Experts of a small language model.
Size: 9 layers, width 256, vocabulary 32000, 49.1M parameters.
Experts: 48 experts in each of 5 layers, 224 squared ReLU neurons an expert, 2 picks a token, a sigmoid router, a shared expert of 256 neurons.
Training: a variant of SOAP for the experts, 802M tokens.
Below are experts of layer 2 (counted from 0) of a mixture-of-experts language model. Rows are named router (the router's row for the expert) and show model dimensions 64-127. Each number is 128 + 24 x the weight over its row's rms, rounded and kept within 0 to 255.
After each expert's rows: a language model's description of what the expert responds to. This comes from a sample of Wikipedia text that the model never trained on.

# expert 42
router [140 160 142 128 133 105 153 117 142 108 116 120 143 144  99 143 130 188 156 148 115 140 153 154 115 175 165 130 108 103  99 117 113 135 136 128 120 116  93 140 123 116  50 132  68 128 110 118 124 144 133 104  75 111 124 105 115 130 132 142 142 154 114 150]
Description: Single capital letters and initials beginning names or abbreviations, often after brackets, pipes or quotes, such as A, O, E, No.

# expert 17
router [112 186 127 143 135 115 101 134 122 116 126 136 149 164 133 132 113 137 160 120 123 132 139 142  93 164 149 127 142  85  96 110 120 113 188 192 147 113 145 148 152 111 133 105 123 135  97 134 153 162 154  88  95 137 154 118 127  77 120 117 140 130 111 140]
Description: Adjectives before people or things like American, British, former, local, plus invisible marks and seconds in coordinates, and "=" heading markers.

# expert 29
router [105 116 108 112 139 104 160 119 125 132 119 142 135 141 123 147 118 165 140 150 121 111 168 159 145 136 166 123  89  97 132 100 110 104 161 136 108 111 158 133 142 111 125 159 121 134 102 128 144 137 153 106  91 144 137 129 171 105 122 108 131 156 142 139]
Description: Opening pieces of ordinary words in prose, often prefixes after articles or possessives, such as re, sub, pre, con, dis, ultra.

# expert 4
router [122 136 141 162 149  89 109 118 122 113 127 151 150 106 128 155 112 174 139 135  77 121 140 184  88 141 147 134 157  97 154 110 145  91 122 113 131 146 154 121 154 127 133 145 101 107 130 129 130 175 180 101  72 104 150 106 124 126 118 116 125 143 107 149]
Description: First pieces of proper nouns and rarer words split into subwords, such as den, Lu, cha, plus See, Sweden, Norway, and LaTeX.

# expert 24
router [167 159 145 133 153 123 100 171 138 112 110 127 172 166 130 184 129 156 184 167 113 130  97 124 131 116 142 137 140 129 102  90 139 138 123 143 120 143 134 129 134 108 126 143  93 130 135 181 160 157 151  74 101 117 144 130 138 129 139 135 138 154 134 162]
Description: Byte pieces of Chinese, Japanese, Tibetan, Hebrew and Cyrillic text, and syllables within transliterated Asian or foreign names like Ka, Peng.

# expert 38
router [122 172 150 159 144 114 141 143 149 127 125 152 116 134 120 145  96 158 142 160 122 120 206 126 135 130 134 118 100 119 117 130 114 148 210 127 128 153 123 158 170 137 119 139  76 118 108 157 130 131 166 103 121  69 157 107 112 132  92  85 141 130  99 154]
Description: Closing quotation marks after song titles, closing brackets, and unit abbreviations after numbers, such as ", ), km, ft.

# expert 11
router [159 160 117 151 164 102 122 128 147  97 121 153 105 130 118 148 117 151 140 127 116  78 185 138 120 132 126 130  95 100  94 116 131  93 174  98 145 138 133 151 144 132  92 107 108 133 148 134 153 149 106  80  97 130 145 141 118 119 142 141 148 175 150 139]
Description: Small numbers and blank spaces after pipe separators in sports and election tables, also figures before percentages or th: | 11 |, 19th.

# expert 3
router [145 127 146 127 161 124 146 132 161 137 137 165 117 136 145 156  87 134 151 126 127 123 139 134 130 104 127 118 122  95  73  82  93 123 133 121  97 131 122 160 134 172  93 120 117 124 115 155 125 141 151 137 112  99 141 138 152 113 165  84 157 143 135 147]
Description: Opening parenthesis, quotation mark, slash or bracket starting an aside, often fused with digits: (designated place), "The, (1876–, /fr/.

# expert 2
router [130 137 114 118 143 126 128 139 145 133 130 131 156 146  92 139  80 185 114 180 126 127 119 136 132 179 152 113 100 119  92 127 111  94 188 127 119 144 101 129 132 130 114 144  82 122  71 156 116 148 170 143 132 151 133 127 115 106 145  95 146 136 102 132]
Description: Articles and possessive determiners opening a noun phrase, mostly "the" after prepositions or sentence starts, such as the, The, his, its.

# expert 5
router [160 144 157 139 138 130 141 163 178 150 129 162 156 130 140 149  91 126 168 139 136 120 114 163  69 142 111 111 144  90  87 104 136 106 162 140 126  80 125 150 115 127 128 167  90 133 167 122 112 150 112  98 111 120 116 119 148 105 121 127 101 137 117 122]
Description: Prepositions and dashes that introduce an agent, partner or following item, mostly "by" after participles, plus "with", "including", dashes, "vs".

# expert 43
router [123 166  98 119 124 119 151 115 158 130 124 139 176 114 129 139 107 140 132 139 128 113 182 164 138 162 126 103 112 101 115 114 146  97 195 152  99 143 124 147 147  98 129 132 105 151 115 133 148 196 165 121 107  98 159 130 165 118  86 156 130 145 103 134]
Description: Nouns for creative works and media after the, his or a: film, album, song, music, book, series, plus some field nouns.

# expert 47
router [119 124  95 120 139 125  96 129 135 132 129 155 144 143 131 130  90 152 151 115  86 143 130 125 102 124 120 124 133 114 124 132  83 118 149 133 120 159 127 149 118 127 108 169 122 138  95 183 168 132 155 119 103 112 137 130 155 142 124 128 151 138 164 150]
Description: Surnames, place names and name-ending pieces like -ley, -son, -worth, -ton, plus English first names: York, Henderson, Charlesworth, Monroe.

# expert 44
router [146 139 106 106 152 101 103 160 134 137 109 148 141 167 118 156 146 157 163 140 130 119 117 163 109 117 108 161  74  73 152 127 127 122 125 130 119 139 138 190 126 129  79 111  87 151 112 132 112 153 143  93 102 133 136 136 158 128 159 136 120 149 158 124]
Description: Conjunctions and relative words joining clauses, like and, which, that, or, who, plus auxiliaries had/has and adverbs such as often.

# expert 19
router [140 123 110 107 136 139 137 128 180 113 114 123 127 142 134 127 125 122 118 137 126 144 160 133 151 173 132 123 102 109 120 110 128  73 125 142 100 158 120 177 165 111 133  90  85 175 128 134 148  98 101  76  82 129 145 152 107 160 161 122 141 116 102 144]
Description: Month names and following day or year numbers in dates, in prose, infoboxes and results tables: March 17, 1999, November 1968.

# expert 45
router [109 131 124 156 146 132 105 150 166 134 167 153 131 130 137 170 125 141 158 127 126 142 153 117 114 134 117  98 133  97 110 123 112  93 129 104 135 134 130 118 133 109 120 129 126 136 168 138 139 135 121 108 103  86 113 167 135 118 128  80 134 143  93 142]
Description: Years and country or place names after "in" or in table cells, such as 2019, 2006, States, England, India, Africa.

# expert 13
router [136 169 104 151 146 120 140 139 131  68  99 129 141 102 123 121 104 125 137 129 137 158 127 175  98 159 145 121 111 123 126 117 130 113 160 138 120 137 156 131 166 106 158 174 120 156  90 139 153 157 127  80  79 100 129 136 162 145 132 125 156 141 129 145]
Description: Ordinal suffixes th/st/nd/rd after numbers, mostly in rank tables, plus capitalized adjectives in titles and names like Red, Best, Black.

# expert 0
router [110 143 133 169 125  85 154 137 171 137 144 137 140  94 125 134  88 168 137 135 101 100 116 138 111 122 147 143 123  78 102 118 136  91 125 109 116  87 169 177 173 148  72 142  79 116 127  85 120 130 117 113  93 119 172 163 139 130 150 115 140 158 120 106]
Description: Hyphens and dashes opening bulleted list lines after a line break, plus table pipes and numbered-list markers like 1., 2., and slashes.

# expert 34
router [128 207  79 102 157 130 111 138 140 163 128 161 118 138 112 185 120 124 161 133 134 108 188 104 146 111 123 138 121 104 104 118 117 126 159 179  88 102 147 146 120 158 147 128 108  86 105  98 162 111 117 154 131 128 169 100 133 186  97 116 162 141 139 118]
Description: Middle or final pieces of foreign names and agent nouns, such as mix-er, Cambu-ur, Kuban-ek, e.g.

# expert 33
router [156 177 148 140 142 117 125 165 144 110 117 148 146 115 130 155 144 169 132 143 144 126 195 128 122 142 109 109 138  76 132 122 126 120 122 123 115 106 113 153 170 106  67 120 107 163 145 137 127 145 130  89  84 133 137 124 146 101 140 132 147 125 134 152]
Description: Lone capital letters for initials, abbreviations, variables and compass points, such as "R." in names, "K", "W" in coordinates, "BC".

# expert 7
router [171 144 137 124 129 145 104 117 148 132 163 161 136 136 132 165  98 154 131 195 128 121 160 131  79 160 110  96 102  97 108 137  86  90 149 141 126 132 119 133 136 102  86 125 138  87 132 110 140 138 132 117  87 132 163 128 133 139 142  76 178 163 152 154]
Description: Semicolons separating figures in flattened stat tables, plus route prepositions like from, between, along and bullet dots: runs from, 0;, 2;.

# expert 18
router [114 165 107 132 187  85 172 131 142 123 110 138 161 123  92 160 152 187 161 128 128 121 138 159 148 122 119 124 117  92 117  90 111 105 148 176 134 121 143 153 170 127 124 115 109 127 137  81 134 123 131  93 100 147 154 153 175 135 146 140 160 142 165 163]
Description: Romance particles in names and titles plus "not" after auxiliaries, such as de, la, et, un, not.

# expert 40
router [126 144 102  74 114 132 128 130 154 145 169 162 125 117 101 115  98 186 127 131  86 148 140 168 121 126 139 118 111  94 118 119 114 130 139 117 106 124  81 136  83 125 115 128 100  71 115 103 159 155 145 124 123  89 142 144 133 146 107 114 132 163 132 161]
Description: Final letter pieces ending proper names and taxonomic Latin words, such as a, e, ia, ta, ris, in genus and species lists.

# expert 30
router [175 134 103 135 140 136 166 150 145 116 148 172 137 113  97 136 131 136 135 133  82  61 124 173 131 141  94 120  97 117 127 104 104 150 147 110  92 155 130 135 150 119  96 118 100 129 106 165 122 167 165 100 110 135 145 115 168 125 104  87 126 191 117 136]
Description: Subject pronouns starting clauses and section-heading "==" marks or line breaks after headings, such as he, it, She, ==.

# expert 10
router [143 127 116 138 142  89 120  88 123 116 122 118 147 109 109 153 133 147 152 138 139 120 154 171 101 186 134 130 115 112 126  79 143  89 169 115  98 157 115 149 128 191 147 134 123  96  84 109 134 168 148 125 101 139 127 123 131 100 126 124 139 135 117 138]
Description: Adjective-forming suffixes and attributive adjectives or name words before nouns, such as government-al, myth-ical, public, National, military.

# expert 25
router [127 150 118 151 120 114 163 141 151 122 113 137 146 129 133 152 115 174 169 127 112 140 121 146 104 149 115 156 135  94 116 109  90 117 128 123 134 120 152 149 160 112 113 140 127 143 135 126 127 136 147  95  80 141 126 126 142 134 137 115 152 157 129 145]
Description: First syllable of capitalized proper names, mostly people and places, such as Al, La, San, Ros(well), Der(en), Go(bat).

# expert 6
router [129 133 146 140 142 142 125 113 115 146 130 141 124 139 145 145 116 139 144 189  95 100 178 124 103 171 115 148  73 117 123 108 129 102 137 150 135 165 141 122  98 195 131 154  95 160 126 140 115 161 130 146  84  88 171  99 118 113 115 120 146 117 124 103]
Description: Past-participle suffixes and verb particles or "at" after verbs, such as press-ed, pot-ted, out, up, back, at.

# expert 46
router [125 147 136 133 141 115 139 146 115 139 127 157 162 112 135 185 118 117 121 154  98 120 129 181  96 164 154  94 134 103 128 130 118 104 192 144 136 141 112 143 116  89 122 115 108 137 134 102 143 158 159  99 129 121 126 119 136 115 120 120 178 164 131 136]
Description: Apostrophes before possessive s after names, plus noun-forming suffixes such as -tion, -ship, -ism, and "own".

# expert 16
router [126 142 108 102 144 132 145 139 140 159 148 146 122 168 153 148  99 148 175 141 116 119 142 141  89 114 119  80  85 135 115  91 142 111 163 120 107 145 112 166 135 104  92 131 123 138 147 122 158 148 150  80 106 115 158 134 108 130  67 105 154 142 147 144]
Description: Common abstract nouns and a few adverbs after determiners, such as name, title, known, there, example, code, often before "of".

# expert 14
router [ 87 146 123 154 147 150 125 124 160  89 117 124 142 105 106 114 132 164 155 128 133 110 170 133  84 113 114 127 152 101 131 109 140 101 149 130  84 140 120 212 108 118 106 110 108 111 109 165 160 148 142 104  91 116 146 164 143 123 130 138 153 142 144 162]
Description: Quantifiers and numbers before nouns, plus heading markers "===", table scores and dashes, such as two, several, all, 1–3.

# expert 12
router [138 146 109 123 101  98  86 121 164  97 106 119 129 153 132 173 128 170 131 129 137 115 137 177 131 124 110  92 123 109 105  66 108  98 168 140 126 146 123 176 155 114 135 167 122 117 101 146 119 152 146 105 114  94 143 128 138 147 150 103 181 135  91 142]
Description: Capitalized words heading place and institution names, such as United, County, City, River, University, Park, often after a name.

# expert 15
router [109 145 103 128 133 103 124 149 160 130 154 123 142 116 133 174 134 163 119 141 121 114 116 149 117 142 127  89 129  79 126 111 140 144 144 144 114 133 138 148 145 140 121 105  98 130 108 118 165 121 149  88  82 121 128 101 117 141 130 113 123 148 130 149]
Description: Prepositions in, to, on, for, into, during, through in running prose, often before dates or the: in 2023, on 25 January, escapes to.

# expert 37
router [142 115  90 104 110 145 108 123 125 161 148 136 141 119 136 152  99 175 151 179 126 142 121  93 143 149 101 113  84 114 135 115 127 117 155 143 129 111 131 158 151 122 116 197 130 119  80 167 144 159 120  86 125 117 143 124 164 108 116 136 132 165 153 119]
Description: Short letter pieces inside foreign surnames and place names, often Finnish, Turkish or South Asian, such as Vir-k-kunen, Hal-k-bank, Islam-abad.

# expert 9
router [158 140 160 136 122 109 111 146 126 118 108 142 113 119 107 152  89 123 138 157 127 110 171 137  81 157 139  95 106  86 146  50 159 104 211 117 121 152 148 176 146  93 110 144  98 132 123 144 144 147 169 109 116 148 133 134 183 128 128 107 155 123 130 114]
Description: Nouns for roles, offices, groups and lists, often before "of" or in election tables, such as member, President, List, party, politician.

# expert 26
router [207 142 139 144 159  94 109 124 132 154 161 175 164 147 155 150  82 120 139 151 111 119 130 138 104 105  98 130 118  70  91 114 107 129 135 154  91 162 169 116 140 152 125 128 112 139 138 110 157 164 145 106  77 116 133 123 126 133 138  97 147 136 138 113]
Description: Main verbs after subjects or "to", and conjunctions "as", "that", "because", such as took, wrote, make, arrange.

# expert 39
router [129 146 109 154 104 123 139 116 134 144 146 149 143 140 145 158  54 124 141 129 103 141 158 143 129 147 128 116 106 107 107 119 107 101 163 156 115 136 141 152 119 110  85 157 130 143 110 137 167 149 111 122  83 144 122 122 170 170 132 106 138 138 118 183]
Description: Colons after infobox or list field labels, and common or foreign first names: Demographics:, Production company:, John, Gheorghe, Michaël.

# expert 35
router [127 134 145 145 181  94 130 138 153 100 131 132 170 126 176 160 103 158 127 142  95 111 115 152 116 155 129 138 134 111  67 147 125 128 165 127  91 141 100 182 135 105 105 116 118 111 123 166 196 116 125 100 134  85 124 140 146 129 131 109 131 148 126 138]
Description: Uppercase letter pieces inside acronyms, call signs and codes, following another capital: WKAQ, VUPP, CPA, RCA, MORENA.

# expert 41
router [134 153 139 141 121  88 109 121 127  95 139 160 139  93 117 143 129 158 139 130 103 103 145 137 112 145 162 117 124  99  96 115 137 129 173 117 101 136  82 127 141 144  69 106  91  92  94 140 189 118 109 128 119 109 117 102 157 146  86  95 154 125  89 134]
Description: Number tokens and digit groups in tables and statistics, such as "3", ",098", "55", "million", including continuation digits of large figures.

# expert 36
router [128 126 132 105 153 150 138 113 120 163 123 118 164 105  77 161  77 168 126 133 113 145 129 128 125 171 139 125 171 105  96 110 125 137 164 132 119 143  72 172 158 158 103 151 116 152 140 106 121 136 138  78 104 114 145 128 159 129 160 129 133 164 114 112]
Description: Indefinite articles a/an after is, as or verbs, plus first, second, final, and line breaks after title equals signs.

# expert 20
router [174 139 108 141 173  88 146 110 152 121 137 159 128 159 127 152 104 154 146 124 107 128 160 133 110 133 123 100 144  92 122 117 147 129 134 132 102 168 150 176 172 120  85 127 119 129 115 119 151 132 131  81  68  95 201 144 142 139 132 124 139 171 129 112]
Description: Pipe separators between cells in Markdown tables of sports results, elections and discographies, plus colons and semicolons before numbers.

# expert 21
router [139 130 141 139 160 106 125 143 155 104 147 189 136 133  88 156 138 133 115 138 118 133 152 142 128 146 113 122 135 111 141 118 124 104 137 133  82 173 155 171 132 141 135  90  94 115 114 110 124 148 167  90 106 126 143 146 117 111 107 103 165 135 124 113]
Description: Plural endings and plural nouns ending a word, chiefly "s", also ers, ies, people, those, others, including the "s" in it's and let's.

# expert 32
router [141 124 136 113  89 109  97 160 130  96 144 182 132 127 115 147  96 164 143 195 116 110 108 130 116 127 107 149 102  92 103 105 135 129 141 106 124 153 148 148 144 116  59 144  91 108 110 164 117 137 138 135 102 103 132 120 142 152 124 111 132 137 122 168]
Description: Full stops ending sentences or abbreviations, plus closing bracket-periods, quote-periods, "but", and exclamation or question marks.

# expert 1
router [149 134  98 142 129 138 119 118 132 127 135 187 167 110  87 152 100 150 106 138  97 143 155 133  95 146 117 121 142  75  91 123 128 127 138 156 115 158 125 123 124 147 107 123 104 151 124 155 185 148 160 104 123 130 161  96 137 143 114  82 174 166 142 173]
Description: Pipe separators between cells in wiki tables and semicolon-terminated numbers in flattened stat lists, such as " |", " 0;", "---|---|".

# expert 8
router [165 160  99 153  90 143 112 140 135 150 131 167 164 137 110 161 134 119 145 127 137 124 155 151 112 104  67 152  96 100 121 120 120 130 159 136 113 178  99 172 158 136  92 132  74 114 136 137 123 135 136  93 121 113 112 137 143 131 145  74 127 154 116 157]
Description: Commas after nouns, names, places and numbers, including in addresses, scorer lists and thousands, plus some "and" in paired names.

# expert 31
router [148 160 137 118 139 148  99 131 123 158 141 147 145 110 174 132  98 150 148 132 123 112 144 111 116 155  87 134 113  90 135 107 126 121 172 161 106 133 140 117 111 158  87 156 103 134 160 174 146 148 152 123  98 106 134 132 146 127 101 128 133 141 149 107]
Description: Pipe starting table rows or header separators, plus biography past-tense verbs like died, began, married, received, released; also Binomial in taxoboxes.

# expert 27
router [120 123 108 126 128 109 140 146 151 160 108 158 104 130 103 149 124 174 114 139 124 105 168 141 138 144 114  87 122 103 146 116  88 110 178 114  79 153 110 200 142  93 114 116 122 129 118 109 134 129 170 122 112 123 142 103 125 158 128 100 137 177 105 130]
Description: Closing parenthesis in table cells, and common nouns for organisations or units after the or a: team, area, party, district, club.

# expert 22
router [118 174 127 125 147 119  83  69 138 121 131 134 114 152 129 145 131 143 182 144 116  91 108 145  88 110 125 101 126 111  90  97 146 135 174 138 104 101  92 163 148 109  86 115 109 123 129 111 161 115 110 109 109 103 130  91 153 101 160  72 142 183  99 143]
Description: Mostly "of" after a noun heading a phrase, plus than, including, among, like, such as Geography of, one of.

# expert 28
router [125 153 108 114 110 106 143 157 168 135 115 143 179 136 130 155 128 166 150 189 140 107 127 146 173 108  93 126 115  81 139 100 140 124 176 108 111 177 114 145 139 124 111 125  73 116 114 141 112 119 138 113 147  92 176 138 146 109 108 127 149 136 127 108]
Description: Forms of be, especially was and is, after a subject noun, plus other auxiliaries and following participles like forced, transformed.